Below are experts of layer 5 (counted from 0) of a mixture-of-experts language model. Rows are named gate (a neuron's input weights, with its number), up (a neuron's input weights, with its number), down (a neuron's output weights, with its number) and show model dimensions 280-319. Each number is 128 + 24 x the weight over its row's rms, rounded and kept within 0 to 255.
Before each expert's rows: a language model's description of what the expert responds to; "gets" lists some tokens that make up at least twice as much of what it gets as of all text. This comes from a sample of Wikipedia text that the model never trained on. Tokens count by the router's weight.

# expert 39
Description: Short letter pieces inside words or names right after the first consonants, such as cl-o-ister, pl-at-oon, Pit-c-airn.
gets: "o", "a", "i", "ar", "is", "or"
gate0 [143 156 111 177 143  96 175  90 102 162 172 150 120 151 146 118 168  82  99 101  96 155 120 154 154 153 138 134 145 102 152 140  66 102 126 118 150 134 117 147]
up0 [130  98 101 125 167  84 124 118 135 146 113 105 114 156 155 139 101 144 121 127 182 114 112 139 123 149 117 115 172 126 137 130 141 149  99 152 130 162 149 120]
down0 [149 177 137 153 112  98 148  98 158 113 131 100 174  99 141 132 129  96 127 111 149 121  98 149 121 163 108 111  91 114  99 165 161 172 128 177 141  91 123 119]

# expert 55
Description: Possessive pronouns and articles before nouns, especially her, his, its, their, a, 's, often in criticism or description of people.
gets: " a", " his", "'s", " her", " the", " an"
gate0 [117 116 101 130 111 119 125 128 135 167 108 130 105 141 101 146  83 122 185 127 127 113 132 132 154  96 155 137 137  88 137 106 115 131 125 125 107 131 101 114]
up0 [182 134  89 127 113  98 130  99 104 129 104 124  96 154  74 121  88 124 117 156 131  99 131 107 141 114 113 158 129 102 144 102 140 130 133  94 133 130  99 136]
down0 [ 93 123  77 119 128 146 129 127 124 122  38  81 117 112 136 119  82 140 105 148 144  95 158 138 134 133  95 144 160 147 143  82 202 108 118 173 139 151 161 134]

# expert 18
Description: Determiners and of inside longer noun phrases, such as the, such, these, any, its, often after of or in.
gets: " the", " of", " a", " The", "The", "'s"
gate0 [127 136 159  93 148 128 119 145 105 157 173 122  91 128 139 163 117 118  93 111 144 108 112 123 144  93 108 134  88  82 177 145 183 137 138 114  79 143 159 125]
up0 [141 154 138 103 107 166 107 140  89 171 156 146  93 153 114 128 115 111 108 117 129 145 109  90 107 123 144 117  73  77 151 110 151 150  99 148  86 141 122 164]
down0 [122 113 143 121  84 134 111 159 126  91  99 115 109 145 139  89  98 119 118 137 151 114 146 112 120 116  79 166 115 122 128  65 131 129 136 103 103 117 128 136]

# expert 15
Description: Dashes in track listings and lists, plus clause linkers after commas, such as with, including, while, featuring, colons.
gets: " with", " –", " -", ":", " while", " including"
gate0 [105 117  95 131 133 139 115 129 153  99 133 168 114 113 138 115 125 114 100 128 204 150 100 111  98 117 132 149 116 117 134 151 133 145 116  94 146  68 105 115]
up0 [117 120  89 103 161 151 111  79  96 171 102 143 125 163 118 158 125 134 138 116 148  96 135  99 177 134  94 163 123 149  78 115 159  90 131  70 118 105 116  88]
down0 [119 133 155 154 126  67 141 117 128  99 146 156 123 111 118 121 142 141 119  82 160 124 137 106 134 119 183 144 104 161 132 103  88 133 130 101 133 150  82 156]

# expert 12
Description: The word the or The, mainly after a preposition or at sentence start, plus its, entire, whole before nouns.
gets: " the", " The", "The", "the", " entire", " whole"
gate0 [132 127 105 143 137  92  90 153 113 127  89 126 116 142 105 138 121 143 125 125 137 106 110 137 149 109 116 127 122 132 121 128 152 136 111 110 108 163 117 120]
up0 [154 133 116 183 101 131 157 166 114 106 105 127 110 165 127 171 128 145 135 133  96 109 157 112 167 146 122 124 114  74  90 128 130 108 137 106 164 127 128  81]
down0 [122 113 119  96  93 111  84 123 109 127 159 111 160 142 167 137  87 134 183 148 102 165 102 146 114 111 125 105 145 123 152  95 103 184  71 146 136 125 123 124]

# expert 26
Description: Past-tense life and history verbs after he/was, such as graduated, died, became, renamed, moved, plus sentence-ending periods.
gets: ".\n\n", ".", "%", " died", " as", " part"
gate0 [154 126  90 132 141 155 139 164 148 115 100 124 173 145 133 122 132 151 153 131 103 149  87 158 121 134 134 128 103 156 109 148 143 144 127  95  69 161 123 120]
up0 [151 136 112  98 127 110 109 128  80 141 146 120  83 149 139 186 164 114 110 184 167 119 157 140 137 161 113 149 121 115 168 125 157 142 126 138 127 127 120 151]
down0 [ 88 144 117 105 143 180 139 152 102 168 114 118 116 127  98 142  97 107 128 130  89 127 129 112 147 131 142 115 169 142 142 100 138 159 175 107 121 114 125 100]

# expert 6
Description: Prepositions and temporal connectives in narrative prose, typically before an article or possessive, such as by, at, after, before, under, via.
gets: " by", " at", " for", " to", " after", " from"
gate0 [149 137  94  78 141 113 131 144 141  97 135 100 160 109 159 132 121 129 142 107 140 150 122 162 132 150 195 109 140 143 141 136 143 134 133  84 131 117 128 148]
up0 [187 173 140 136 136 182 149 121  75 137 142 144 123 102 121 124 114 112 133 135  85  99 130  91 147 133 104 114 121 114 124  92  97 142 113 134  93 135  65 156]
down0 [ 87 123 125 126  95 154 117 135 107 116  71  92 114 128 192 132 135 134 107 114 162 164 103 102 137 105 119 163 149 132  90 120 127 124 100  99 127  88 131  92]